Experts of a small language model: a softmax router.
Below are experts of layer 6 (counted from 0) of a mixture-of-experts language model. Rows are named router (the router's row for the expert), up (a neuron's input weights, with its number) and show model dimensions 0-79. Each number is 128 + 32 x the weight over its row's rms, rounded and kept within 0 to 255. Numbers have three digits each.
Before each expert's rows: a language model's description of what the expert responds to; "comes after" lists some tokens at least twice as common just before its tokens as in all text. This comes from a sample of Wikipedia text that the model never trained on. Tokens count by the router's weight.

# expert 17
Small numbers, blanks and codes inside sports tables, football squad lists and result grids, such as Pts, Ret, GK, 8.
comes after: "| ", "|", "–", "; ", ")", "+"
router:145075135157140106108172161155119129135170152128163144156160141141136052133146173159079108128163114189101112167127150105092170145203114113091110139077111123162111139108106063119171114162094188137162180149161082105059156116154079103091158109
up0:171147090156096112151135108159101103053173118138136121169132074145124095118137118167156081153136173159145089124099156162137125147127134089159142219147090109192104136180148069103115141134138082132117141132157063127140194173130109135202138124
up1:132137123150153181125200090079160106159120165127069121119163117097127140172145102099185162107129104137109086190115124059129139149101082195185169100152138152207115142155099106138178201052123133129124143095171135108125153120095117174114149148
up2:138132109129100167048150106147125124104117144069092077148208182163083127161170189117095076103069181191138080149161099096153124146156083122105109090162142152114146139122184078097126116141125182088165170052066101087104106123162103170151127134
up3:075140110149168145123108101084130173089131131132145048143148164082083140154113091138061112176147121106116097120123059153152138109126131131138091096125151084070082076131100122186139112157134187161090149115115091168142108153174106099122127117
up4:102068192099128095120170114169112186170079160120112207115162176123136140129199141165155109133166177114148142147079137130142108108063072133145143113034162132138154165142162147115154161086148105086158121139150108166114110144133159194104078141
up5:148109129099117156092105138112135116142148175108104104087121162179140121074089158100153154158073156140147144123116109116133146174159113125077100103138123180112145119106160090146174138072128134169161132179120086116070122126119110129182128086
up6:126106137177142142117096150166153117185133117107126123134129138146140117095127135151127125120056170175183175119084146157158069146148190094119099143114149111120054145113117118175069097130105103123173159145122118074103122143123109089145084120
up7:140096099170123103138107175133156166145099137092129189132150137105135185155127139125080114146121144121142180115155091115178119113039077173162102124153142118113039109120161110119116117138165134148122165093113148080125124091150094105117131117
up8:129154144124131141147119157137131140122201130075152103140158094122114070107089125083168147155090134115104148114079190098100086145081102147185082116148108177126130110124127142153105115175070087135124116138113136137090085101115158129058071134
up9:169112177189155122183170179146161133167070164133125145137129139054119165122135119083165139081109161084075082180142103123140123125127146093110112131109157131137126120128114089142145078154138155098124131084149124140155136112096114104163212127
up10:139114125124125105122114152092141138119117123221052192112173197125104166136181105105088134125097125096156113192107133156181139130096188163114137152120152047143096167075125115098120142118109131146171111111145125196132151101141115108167157091
up11:108171084130155111138142102236182145108144170114115107162188150150130141124131167123092088150133136076141088154072109120128109112113125084126150139087154166174154140149118146157134142151120146098140163134135104156114128157119134105156148100
up12:103173064159141179139090102115139092160094198090197140167086131157119128114154151086166116075132165164077101092108085147209162177121156157147178087142144132055111106075103114132142067112077138129093131090180165136090154098087072196123120096
up13:114130156113063172128086104152153079163133101149094128113115138142191128131149134115095126135112133111123130229108151122144105108144148101066120122180152164142130113158056109135090098133100064111183140194065116120120123137149159130192187109
up14:135162142084104165154103099182140167067104101117167184176184157135109081133154089135160174158162176092124142116143159057153111146110142053147093123127125097098121154172131071100157141106127149113150165165151148125160124154178058146143149140
up15:144126156158161187105172140196088066074127106120088134078114149103129066093135227071139093160089146107129097148148112114178105139094126104127125125156141189147101130075143118171162086139150133134100119096124145141092108170137101133120150153
up16:152096151151074150158162112159152105132105139176150103131124106105144126150143186130149100123112133134127143179090075093132126086154123124149055108118178144164133080133121118142154205145150124102148239094108150116092179125052111042157148163
up17:116117099118096099192116076129111097125112132142094083176164176131089159117156146092157095143129137174093172167147188126145133088116132115160186159132117051176098085154115157113167178091169068128129049104121135145109111185116085157166105089
up18:159118116151204150103118067172087145102077180060157128120119095101109157062059140091113070131112126046183123105161139132150111111096140174082110125153154124141138102112134110066136074169111190142144140106118134150144112134158153109107173093
up19:162118128132114106115162147144140091122123159142113133207097153107136102186132155137095132153111157149080152140156072119081192140107101149081075107137164134125065122108134158063139128145095149111098101159124147120204153149123096116123112044
up20:135114114121094139178131079131126063138163121167162127151108084184168099164093138108180184136083126141177141086120109130100094135138067143098154187117158093177093177120106112094161140128173095131141120154112104128107118167146098158100104117
up21:119175102135199134113117130126103139167142130148122130147143120143069118133186176139107158113091058083126167118108097155120156113137119114140126093171214075119121150080144172178203109074107158090160190161108059130121082143120091124097094124
up22:053126117169132070118127111151136127133068090187142100117161103159143149142105191134121120155054154150164074107145143055079096176126147170116124140064115106176120090135130091140146159116169092106085175077163161087135079138067116117163108110
up23:161167175149144107158108089155192115120103154091124169152129151140165117154129138130156079065157100128167085142078141118096163111089145143150090110162086164188188134108092062129097125085091158073150138148139127100133139113138139178102060108
up24:138103104138147194144106142090118170138100077138149140150116186119136102080159080160106164125127134160123119149114167154100121162129139146098104086115077147114043078103107091166125124120121120149157149087156123123143052141151145121077143083
up25:128140184125131068106114129099201143139142129151142141126144190104105142102161121140065078153103107144159145162115122110142126147081138119146063145160155151161138113128082150085110127086141137131186156117033167129157150127073160203087125139
up26:163148120158091144192123089141151167148106114121138178145094139140122091144143139097150093086131192118163135112066135150121119087173102106159134148159146076160093114150076073057167102125161174123117177129130080116163184245092123101082118080
up27:208133102109081111161069093144168142178138150109158144178113176118144177158086095102139115069173120149133180145171109128136152107075115154111126111153103072120109151112140115112113181189148147187097178162087122108141140141091141111127147133
up28:131118167137120091130097112134115094156136143156112135136138118158078158163146066129124133163173071176103081138173093156145134107105099116130141092143170140137116142131145090059113090148127176051139167182132173059114115102080098133156146113
up29:080101147148131082118124137162145130062097123139124137141145107165164152096117115156109120184075108126189139177172113092185078129154123156182149179106106151156112142132139104197143106071101129121168195114117158117100104165063051075149101109
up30:141123107169155078088183176135160152083129124108178128136128065122107169158093156138149119141176143154136069166105126140111084167139148185110115118127129149224064140127172099135130095149106137067162113083145122177170095129142120131183080112

# expert 25
Digits after decimal points and commas in coordinates, percentages, vote counts and climate tables, plus headers like Candidate, Votes, Turnout.
comes after: "| ", ".", "′", "1", "°", "2"
router:086099129161087152095114114096105114167132112166119110065125095177097127104152204113185081197093115148117093121112166147106178084157123086100122064141114054164107080173159096095106140141100143132124160173134090157102106088127148117103164101
up0:208164142116073151086126079136120113138149197130133099087097077121142187142143139109163118179107167121146087107097110134132087104114181092131039168109099173121106167123120146107122134104052153101095151129112060127154128124151111100093149163
up1:148132092142132072137149079185108126068131122129124126095179070059132134126173144155120096182141212104142110212109128148113116148090187109167123137139147165130139101150062085120137089132163195121104155119161110120087090153120150092136110167
up2:131160123158126101134071130084184172104166193072091100137120141118162147111096120114134140199120111162131094120129122152144129107095074096139130081106125093226091172115174115073086093078103106133131089112117159135078117196148177134109114122
up3:114107143177097110155051145155095114165123113178122144177109140091133121128144106137152175182125088125172153118061121105209143139109100130180122093071137088144114111159079085090104106080169145090108111083106107091158179096143144159148148233
up4:133106162255067075098123148116143086171095153120111149087136123142122074096136178156190147116202138168095136163156097107139113127067099196104119134125101135122160122155138129172101117110142117091095155128147114118158104151160109078090085153
up5:111137112147121127141112138097107154141134142127164133121096094146111139179115196078148110158109164107174074092087175132077174176112148107191157104150139136082066099077162106135132121076147126119134143039060129141109149091098126151098076141
up6:200118123168121072090140126102108131086112124122100056161127108130116120166103131091044120100096137132124104087048193117115163127134149107159137147069147116153099178107160169092126171109149135099113161143168117147181130136186143111147173050
up7:101153084144079076147082148117124128138052115125150119154148115093168156161161132111147152144100097099176111129085134102136152102120175068109155145168143151123129135133121061137066121126144126055113196069146137110090156162142089136158110092
up8:077136132141144140122136147057120153121141112144110113168224117161166168111111144169111087135098124148143106113113145120101121170118118092119150077087151163175103156128067145102149070103122080127129142162111078138131158162128092152202181155
up9:105110136175121144088123058086139214087095109093138105147120168128153159131101138115198090152119156105157096145156121088103115127195158115195084138071201123117151113078171111113137166107121202119137176126149097141146131125146106125102146157
up10:092127085139107109151096182127120129147126112192125130162117139151104151106170169114158095129173164145156106140124154147111118149143176172112119215134135136091120129075127051124171152147132151099092089131091160185142128085115140145071175127
up11:175159058081131127131180147069063089131088131144126111149112095181076125160116108127115158116114162174164078169097088128111123114147076087140108132118122127121131152128142119145112133140112114084098180173131145151084070121128103119147135176
up12:111082096124129155169102156095100125126132072164162140163164152108103168137133146173118138122108138134136093112141096116131141144091134141114178097174136129067118092113143107067164187079136110189175155153079151158145183078133135176087127132
up13:155067121143132108083142163099168105162086146202080210134146146106179138085120085141175091142103177144119142177092165131138109140096095113141073096147182084136067083113134148089160122114098170123136187103061156188143148064150089156127090090
up14:140134054170103151149092104108120084183120141135139158149077091118103140143182110067108118145087129096110082175111083145118121123094091138064154129139152135133096140107134148105158163157127073118082138127081132213153118100171185114117108108
up15:125152182094111143122103143141168137120099126191126135106133198132169081123182175113160112129196159109126132097119160115101153129135165161126164114120152121128133068130154130116111112136099157139191144160084171149081086160167137107160083156
up16:100133156166136138126096120132145138155160120142155075094142147093152088071178145094080099109141171048104116109112159132134079148093133138132070064106134126097153115096156101116049147124157075097136132138163178113155100127097120092146129106
up17:160150102175122114102114085056137152149156205172108083174156169109112115096140147110071044136172117166138088098045180093145124168161124125204078083108171101158117107070144134153129116077120074116108146164123111164102144146109067097186147097
up18:125147137121126123179131132113128101176124122107098104109100195198128122115133103146120140140113152128139157111139074145069145152130056182169104127157161104160127102139112115120074131085150133090051108104086139160143043080185144137201184139
up19:116093093138108135080133174182153127105106153125024134124185143182176152165170097124089129131107139121124117108113170090140150167147113104107146126069039154079115113192103047110146188121144156086161104169126172148111091126105138129086104170
up20:113096135182083084175104094081137129113163170179076112131115112180153126098113169104109128105140158171116097139176116105116114142122119111151128115166161072128106153110134109147085125065147094085150143079079165130173172123117168053092176080
up21:164103134113105143146114103163130072145064193118108117140086147189151089107179145089130167177155152160148085150129098114100114053123115176161128114128112122173105128113150082057089121139087072098126182110129157187099079130152163124168070113
up22:124147100173081094149065126115186131078124132132152121049139083139147124073125178122120156159172126164100140160030096109127149107119096103117158083183140115152121181132139153106137129122058171076159139115162139104140130081084124120111105158
up23:160181107123171142138126143134097156135100124161156170108198132141105128157066127116125086121172112160146178121153090115157132095124113143096171146148105122120141169124158139138098135142107083101141156122090120160146130154154158114155141052
up24:160144117144084156168140144126141135121094096154155075106132136120114136108121130170184132140089141163157110193123130089146104096121081175167108100115133072107129160076113118143124149097155116129126152098196165113128142058079136131201156145
up25:144119115161173104073123116127109204119096115128130172149108109101133091172126164136140149142117094110129158151135145185119148136061145099107161102120164101118052142164101107137136174177104137145089225114086073167102086118125113144094169158
up26:152077145213110122088139102127132084172114123144144126137147116159091134123184118129152123167050111090113147128162094193109134128189108101083170114145084149141108137090016100106082083112173156122137173133059129097148079122145108143123172096
up27:160140082122106149117147116075157106155098109160123183171120125090086185159096147040122144111139119155116123161126150165134154136150128107107186096195134127082128084094082123103122107110131130067094128118116155072143142209073094147133154181
up28:133069118103124117089155127134037129155131132168113144128120142114153097166132123129106094153100166158206097126147149138163144053140102161078098143112170129101144140110062150066111124107156128105110183120164175145130075196150157153123090096
up29:077091136144113162054063121139165140112092133134099143163091131114177076106139158129134137139102150122166095138125119155170164132135130166138167122129135157183120060172115130106154090117133152105189146168100164110183067069097150133183121125
up30:136087102172150195058175094144120087134072134143051087164121091169131121131108130073114125163209146113154140113103110146098148183150098123130101098145117135056171120180133127129152152157141165096145158153119069096134102127106096184148175127

# expert 21
First digits of years like 201, 199, 202 in career lists and tables, plus sports words like League, Cup, Season.
comes after: "(", "| ", ", ", "- ", "–", "in "
router:156098117117034153117152117145116126191175118073138167093170101064171158102095097104178104167108195107171093133105135097114174106110136108071097122078124155128051121080125113121098151162143141147093106070124117082094092129172115134088074100
up0:170147192180065106157138129150108094142096129144120213162123063144119161131081152106182156184148168141106103148060096159144119168109139088098137088129160106114105151120098135126103128126074080106111122123118142130133149156167065123133120095
up1:071141130146148103114161160129111111094078102106169131126129115120148141174178121113104157149067152161139108199103127093147057105126151162159108069168123100155068166061172118115109107118142183117157117093154112146127120135155119111087152102
up2:163161098152073126107190117155110061120164153153083126124114096148153178130117130184113084183164119092177123105101081100147101125121170089125143110165122164159141096119094134196159139116184111152119204123142070104099143145116107095088054139
up3:114189086082097133139127144094139134172111128093135172095144112101058178167125179124186087121134145143113077131097118079115062148137123141085122165104118137111105154086106109091140161147083172130119150154064123115131124118133080130143121065
up4:138093136204118180146094134133134140130126181142154085049100125107130078088152110153101098122187132109175149120147117130186172140124181112146137088032163101155132130141162156133142081128113130066159096197122131168146167114125080087133102182
up5:152122081131075150128133107107159173150093098130122133127118194092123133148154072096098119144099105126151038140173126113131067156146150118142136074140129125130061144141178151082141104125129047150146089130149138064091081127104149083147146131
up6:112149110165111098033131097155135162109096128131104105130105119105181072141124106129153160238122138073124168103131112097072094082136129134080143135073130111131128121086078083071123108142104135088163116107156117158107111084185124115097138137
up7:172185156109088166114180175182205120095151096141129144096172129080121091135097162122102110148116129149153101136129095117066105126116121107146079134110191135099099103105165087124133119070123149106131206145115102142124109136157138133210141112
up8:150089125122086164153071125117081152174138080107113098059155150122111126089158097118081136093062132083166118190181110138137111094129102154148129120112107093121141126042104156094146107126124090098143074151153139078088107086126144167162108144
up9:158141083106151094081110109070073181140123161140113162100103164104140183156196171119188123123126120178089174140075125108179114135080134113100102080115109109128093126076076145110177124151076136156155131137106112130124112179059144069092137164
up10:124176136113144181104175139132112170131119136132072147158061160147101157079171141164132105193138175069123154103098124146101122116137171108132117106114114121155154151060080127172107082108111164100122138110158109065133185125106101038156171119
up11:136088121129105096142112185129142157053170169193134156160176073074186134117177133124151087120069167139169105179172153100157121119177152113104114107144153143076147126155093155106163111126164123098183126084141147128125106074130114141088130116
up12:107094095154094108117176146158111135117172161157112048116054110128153102048146146119137175136125128130123165058098117158056130144130152089180149158094163138123140099130131070126116185146148090132128198141125101109213142138136118169112110143
up13:218109101151083134161113129141118128127173131110110171105120171072101184099190125092142207146129103143177091113095097118154148104096114124097123150116103138087088194120130109089136197074171115149142155140140131116115115156122106091084094181
up14:111127154148094148050150113121143071129168105121070149147112126121168143137073161132167116146090237151119085113157137132125160117193135084090096084143098101102075060131108089144174095156152159059178152080086064168161138129161094160095128131
up15:106117072146127141172117154173148123192123132160157152158088161154090135180090150148105109133120149141103121178108122109114154094172130124092172108109162119116094136107121112152061147122145145136066179139093112152070132145123095117147125126
up16:165147145126128116172142110126115107168129146192140154135130148164117191104143150121151155132146156210141166162099149141162168162163199106130085124148140102165084122089088074170185187122192089109116140097123113098052151102167141092176102134
up17:095111177118094192088132037131111111153141118136126172199140155146177113174126107124168136151086077103139170112081143105109109128152140128111150059149104092167120153105117096134178150176176171117132125160096123149171121170173129140116070081
up18:130123125224096113069159111122109145162135113112154191144114094122077171184129136181149153145071109117170123107121104100100168124157110107140133162141146119132156102174077140095117157127134170095150141105107150074133134127123151136095094116
up19:180112140138062144117127109148123137168117115094145169109106208126136092165099129127078116124131118149099203107080119112054070131099122146153123070202129191107127124140103114109132149146123127074127159132117120096131125117114094173117079153
up20:165109077071095189162078118123156123129173124146170077144100111173129053118152180111122078165079207166172166135163090114126164131127142156082120111140176160132105143087107072134153125098085104103179107091147138178110128155149137106141138128
up21:176165140058091135200109142092189147132124158097179106124108208143127144065110139138178111171055145147114134144111129127132141144129134127048154074139135124119081142121177117150087144121196135154093114080139177081121086176135125195135135134
up22:173113163135051112135143082093116143125111105081117086156146168173124110132076052095112109145103139143136147103155066158114121135067147136159060108130139100105156230119154111106161112123126154052166137161141093133104127096109104103106159121
up23:143118116112068147166089172127153114140146129130090122113123098143124144153043169140125213136133132084145102161104123074115089097162144144215129109138138050099101108084132120106185160068162110167134125092068169133134093135100147171153161167
up24:171093115159096132142091141133199191137112165168110139184138175144089121145118170092141143097115155103106106128168136116115153144169159111115144132141073155152100155100140122142169181136095124135152113145105133128153139160136130137120098144
up25:129103156115104083114052048153105189109093103110094187094112136167145138113188144103154138158156112126102161140095129152153101176128157159115089103152144206098086105094061063083102097142119085115163120140210133127138120081161128131110147125
up26:167103077153095108143204116077134102135171176071105097082119177108088146122107124096134066124116158187174199163167131121168125116148100133082085096081116119064113090130165100156082162100164136104145104120102085112120212106118115120137113188
up27:177122095156149097173111128167157159122090123075121154105104115097156121127189133070085124101097106165136073091051192145120128130121165084101139150198124169076112131187159090169188110165105170140084086129100056095131149176084106163113138159
up28:231101075106163134156094102087142068208123089133150082081109157108105158142150146147131108108096199171156122144113123135116140106075156141085112131124157141094142114129055107151141062132141127139143146136102105046111093164096182085112126146
up29:178085123205098158159131174126123125133170118122153095156151097142186155172108154020170135124110147155165080126141123168138167114171102178139147105119133092151114149093118065169107118132127171031111111110136107116119118154086120085102125087
up30:124141141174117123085118156087152187092217132101141113150134162149126149116186094148142133139111153164161116094092132150119178149100122100121112112115100104109082178079121084142172157151131159124064091078098129158089152099195098146123119056

# expert 19
Conjunctions, commas and verbs in narrative prose that continue a clause, such as and, but, while, had, has, thinks.
comes after: ", ", "to ", "he ", "and ", "He ", "also "
router:130155093179145112172170105121141116120079115116137116092120154109085124139160174132167116148125109123121118145149123100167105123095138129113080118149090086177123185153155152143139153142179120155161115161181127130120190121107142098083137133
up0:159136150096118163106082101175123126155140152182082146106171114112162196154179186140117086140163176066089101128124195106094094217119151107150108135056116130155109118137157089142224135077108123106166091135166160153145144085135116146091085053
up1:103172073132164108128142118144156099141091086136127059102116112111142099120122152122144100094146117132160080111168147097098154120102157147152088154142166089203096149082151156128115167135152109120143177133159118148165148147082208142118080170
up2:135085178118105198124078093151134082150112101136139150167137118131151112133107132125166117126062166179118128133060143148188102096102112137151077144167070126182188109139173165191131126132095167091128058091107189168120133138117148093123107147
up3:149130085110091104112110079078123120097197142130110102082104114118140143118173152157104126083129131198140069107173168062125090179108078161114116130121091103119189099193166133139109121118103139092198107116152127158106129151146109156184090140
up4:147129106129111105119114179196102183169150121151147097129141153095104137113134123132149091157135104133098118160101137133142085114124179182142105126142137091131154117178059138171164149083111050168092149191162058129157164158083108133144169103
up5:166137154121069142203160111159195052089094130100117114134130184118116056148119143173142134120157117150131123169217108141147086164104140103158058150104118142113141146080080142077114134078148078158135081141117116139115126208115082109110110163
up6:097122170118055129119108118158145134085128187146090121140143080146152164098126190069061170157139139155105125128107151127176089133098202132137092131132068106149197117096104174094111150129151140136110186100155141130173150138171123066081151143
up7:142097162179134152132084116167078183114069118104109126133166112142088101120161107150164120180139097158118150110090122093120187118169099155143094158137161104124099144141095098111164160114134124170077118116014082117114121104163117129179155176
up8:176128144125155151123112115231097142078119116154107123147191115142125160113067174136099157177128151196049123119118092199152151145142153081079123108097159180156113160079156105162122159128069142128142090140102160105085116164156110115140128136
up9:149118164132133159118120106158108114183085085104162085179180139103128066121103124149161058159089113060097111129174152142147153147099171099141197134148104170106094147115125105089129122086139125153147175134164126156110120123114161173102089160
up10:122158127131130158105160100105084110127095119150124117085174126110119129159145158170142098155172115153133084149146125153084172134077171117161081143123147129120146111211108146096161117110116126129103170092184112098123128070105078108070151131
up11:153142127095175112105143125171118128162139099155188120168087129091100151176090112185108077146186073139135107147116121134132155098092149156133177161117066169122104082099147161105180182125129131147118090133131153112133195109071107101094118138
up12:104112144150084106139090115134062182121137072124170095144092133120173095098167103190118129083104091159136154113137118085138059104127114100122152120147100175129197129131134140045130070110129048120152111120125142186164104106150156158128112127
up13:131130190142157097131109147171125106082127058089060116184132102102163184161178165118100147061136149105146155123132146127103086138091160096126177132093183154109162129125088097114097142155152148133174152151116116129146084154130111175159088152
up14:136145147133120202103112117107109099188085119152078184134032107157185112141179102122127107121066123148186121146091101083134141136104176065113074080127126168139087129150167154109099120176129139161112174063146121110207152105105154120076149139
up15:041114110138102138128120204137166144172054127122170115114159050128148064139098163167127141194096164119110153146171115119114137117165113130130103145184114116096188151105123150123151066123148156159077154091143138107178143096103085082113130078
up16:141160144140145151183101100170145111101129153170181155139080172129098097183104091104133186161152084167138114125132158156127132122184093137153124180086157124110158157154117121135094138109195106103101068187101101120114111160136119156118159128
up17:144071088168154118123103104158160156142130122126146143125142074114072085139118137211113199121106136110117163092134102113139113136117132128136139156186126155144059109149123099102149158125068135158130130082107145115121205139128165122067091128
up18:156134069170147109117142115129081127163157072113152078170094137174123112074133149188111058081129073143163057123137138127060113135104128137176143158177114150132095111157179125081106167130133122131126078147168123160114164169148133144081126091
up19:088173156163128127155150131070108089156124119145085109125161130196100063155087192137153092069141095135105175137172150153155116157073115166143128213104129144129158122097178103095139113100111130060104090176112091143066173152178113180120167075
up20:105118097157110156087150145187141132180111134118098124089121096093130114076098090103093127102114136158146107187166152144102112113139167126108073058169092092146106154149134091106113102162195170061076143220141072111116152147142098116104113115
up21:134151085172161130155105101139150072088051125133070167160178087084051173133129171159188095099148117163151107118106122129125195159092138113141139127124133158224107107110154134158094076178087141080165129081106143121190160088158127130144141112
up22:080171141162146111171093153122141116123136125146107126163114136171075121183118092124102095088107099123170180208146076080136092113104101120108143109147104142127123130066095099136133157139156053093118113085103147160097177134106161142186173104
up23:078092150175138113136119158139137111144126097135116140144146151150101101143134138114171104121106123118061120098117164146108105123148059128188086162180154107138187189128128056148118065162187108045123123112146120134138170114133182139139136121
up24:113197134144128125148077146120138113122180135183159170142177070124185117073112093120117102148131065081126130121143132109147091138096089105127131168147129126162141123126109132067184163129100127143161136130140128135132171111196149082130126149
up25:086126136177154095151152105150142120112101130124161191132167151155110111149088126117149120176152139188151067178177142132173126071122076132125093121185143177177165125170168102107162136113118129105099072116134187178035098140109123116131158172
up26:202106093092076145145125134148161151107078082118141170182179171113111157143157123103133130124151097126154077145110099144126173129173180170099087090211098118147135168098140139130090084122094140130141132148173159115120095135076027060079151156
up27:077105139116127133121110129195114108116140125123130113128090112111104125084089161110053131123132192106205063100111158129131158140095110087141094136135110170109159187102121114134132100146164175136091120120071134163157129109106105106155155137
up28:081144132145113113115133121123149136183126072105119082159119066158121088109177125092085100080077139112157149192123106175123122119056095103162123129193140155125103213145172123130141129097134110103098144128128162135150205131148097126060125105
up29:144108115136102141093118088149130162122082147136121070073067159142087100104171119078147118193140119159106134128140130087175129074150139057118178142116158118059078097159111132153133082075146106160061068104123186129103141139118125097147108167
up30:132090119112178109154096085144138087140100092134098181119099116171132169108167107118170152119136137117129144103081123093125141153125138081194140093146110097127138093128153156112134138171129167128133083148068131148141117101099127079181158104

# expert 11
Table pipes, party names and Preceded/Succeeded in election and office tables, plus the y inside Indian words like Vidyalaya.
comes after: " ", ",", "| ", "\n", "- ", "Party "
router:114155139097164192100126073078109063164102142129146138113128083190134166102095149054180136119142150167136149126098154175090110053182110154143158119142132117183092091117155114122063157159180117121145089154112099117159131128148138154113122126
up0:129153078143114151132120126105086182149133079126132123190128161095071091135210163166129116139129105088134078115117148103102171083094132125175070133173129145130115142123086114086146173122148097135115051075115142165163140165200103106097116081
up1:154129184177091118120096135074162146182099140095194108061122092179113138095080125102124110119144156130153169159101150136118130164094161102176097109121094133086139118109177134116132108093116122121123104097168126173102156174189058128092164108
up2:203101092110099126112122095133077135172128096129156212127169107085136104111151099145139080153161138105121095133112142136146162110109081110132086062129131190121112100091054121106120147142113146174104109143105172145163096153095107139118166096
up3:173111121120134126130113109141167139212161102147132133141140062144157096170124150112131171111068149132127099131179128084127122133140087116118145099151147116164122108142087094074147140092152118073091177175088058110174079092092096070169149116
up4:119130093126159103087141117156147129098134085147153128147136144151133183133118120114155163187194145177192066124090120132134129119132211132148123147144100102147054148146092152113095153143160180134199136108044085165172144162118059134067098174
up5:081151129144126172070133124136145113077143151146069145097103145128114128100172160093082177123110134150127107145080146100134132115056099092176157149134195097197098140164131156106151159134121115168144134179102128163224067143170126129097096138
up6:127136166091156113107147047092123118206071113116175124112128094119154180202151141074106068126112172140098175108105166117078104126105172140076128129177103106140074110097115128147094157145087089105149169075126144129089101161158160128082129121
up7:141141156133105056126121142067082093125104055137127107221100102097116139122139109081141095089066157090116137158110199137123115116078077153120091147119144123155135114122143108162096112146101169144149138133084108182137134149144146165155106136
up8:073131174138090120197089130125159136189126181125154097115091151102135103123131103081149109156118134136164163168079128136132178124160135140118162094100131167184101177113152065071162184104125132086109150102113168130089149104143113121105094162
up9:158150120150151148132114098134107105127119096148049130142116170132137077094137134165127128117112187124148133131074161156172190092123117170147128116127139181160067151133123119148063128104156105132145081118084119172138059158122126117132145180
up10:165137088111057079133059151126147087159131147148131105121172119131142162178146137181126107085174190182107095186094121145116104122156171169108134132089152100161134049073131115084113142137123103129086141108139140135153117166137125124116103138
up11:144071122090184144091114121132109168108148109172125096120120086131184125152122187093039112120113114171098112111168135125153071081115146188144101142124164130165124060166137116094180137095088110128120132095138125124165146163130155123119217157
up12:130096109182128118121137131121111148144136169118088046154172099201138122099121126119162193063129139149135198162104113185127153093132126128203094111079149176121134166040175109161192139113166084118108154091180092126084142120096136117128073119
up13:150181114118096156121122124113112102141097188092142098161086142120099121105139148093130118140104143175115164098141133100157084112097098162140151160148158165129155177156112103116141057091099133105123170156110063169112163168171133146152148120
up14:159137109142121152169120198164144168123156113139073168147104180147103079114174138123109159148130156111184157163143067120152085136147114161096122126176200172158131117122105067117119099114178111101127107112139086126127144149118114152134123147
up15:123174170149142095146059076111056142186166112143107076130164105117138090119125135130151127126116133117188132139134109066103125153108195161104135130119169134122126134140085090089099109125144112127195101149141154179082150185104140100101110185
up16:143079071177086157108086131174075135138107136154127136248151083112116107134154126082080203126111077170070121143097134177121166138155138136125131111136124082148120097181108108123130122154130121076163106200115131074139117098106122131100193176
up17:162102131139082135142141125105197197158127116158070123116126130141091089071180080099132149098127111134136127192100171099176140164185102136163141097173117091103119127124125091095133140107048107130116201132116159128167129075111154112119131074
up18:120167088114172183110134095172120082123093112168091097151107112153120115159134180134139127144181079090119134057164106170100121175128170146148194078083134062141123174123153127117078121076094163124107115114153149117137157182150142189195177152
up19:113141145096173073078122161111093108171151111170159132128188149124134110047124152113181130085138143122118074092104126122131122161122094094128154135147098137098091150142073123094168133094090073117102106133105200114120115111173200120088166088
up20:147173141182150120118093167146186095120110083211126108144158096147172108099102126090136133119111116096108129115056191119127211151147092160150139111141127135168097106126136140065099147140121086070094125103094162180162127206095167126122107146
up21:110116153098159104144106144155109173095097100160082067149142109112088139110157138101142150136129144143144107073129056116167157142143135162154129140154117128147136098105151114074155128126142092134160123093134158130150157122068095125140137080
up22:129098048117132134108178103138116123150127120178140126068129159165135112097140172110117153118119127084135142112086103149195134108074143193170175165114115138143134081125147105120111055124123127120169175086161082167123132183120102100153111115
up23:174143126099138128112148111085124119093152113109161092170097100147082097188121170130174124127139106122160116119140096129162170142095144107084144120171180126099148163146162136077134100129119157132121183086118184098152140153172152102145131170
up24:091105117084139125126045165092139089070117135115135122111118086116150131124088130154166101144162131118096128105135148153150074115190141061163154113083108100162100079100104134159176115160197136135113131121116106164162164198061111141036129116
up25:190121172122117135146127116097126175111085113142106105111131174141147163116138172108141113161138121123132149138116160162094159106146078097175083080129150082138145126096141171106150121130131065113157164075079120177176117087091109097097091142
up26:137102185126110126104048210095164121131138127101122089110153160128084103155121126142177067129162075123116041147097101079137114115090119121172121167131103163106102099069209136087114151171172125088164151117102138120104100116151098132144121156
up27:115146132140186143085089146154130124129116098160081102150184115151077099101071155156128123150214175136136078063137146075106143103140078201161139161094191156128108194108138083188125147145125083139150134171096166059160122107121118091116105101
up28:100160162110110150163129172191103126125140140191118114099164140169081181138151105121162141176134093110125113114118192102168124099112106146100118153135157105128138214128119093124167067167156147097178157145115200132156132107158079076122143143
up29:139050186119146128091083144099136134162155148146142082104101079155147122126137126103116117162101150146155148166121109100088089111088109097122125079152175084082126122177143119160103107075131090093116104132121033165131077114107059189135143136
up30:148127162136119136146106130176094174126143159149073133131131205171161084122105163148091154124089172110190128062105161136111149118126104082154086154149135131177093121077118098130114171141138151123111133158108116107179153165122172063121128097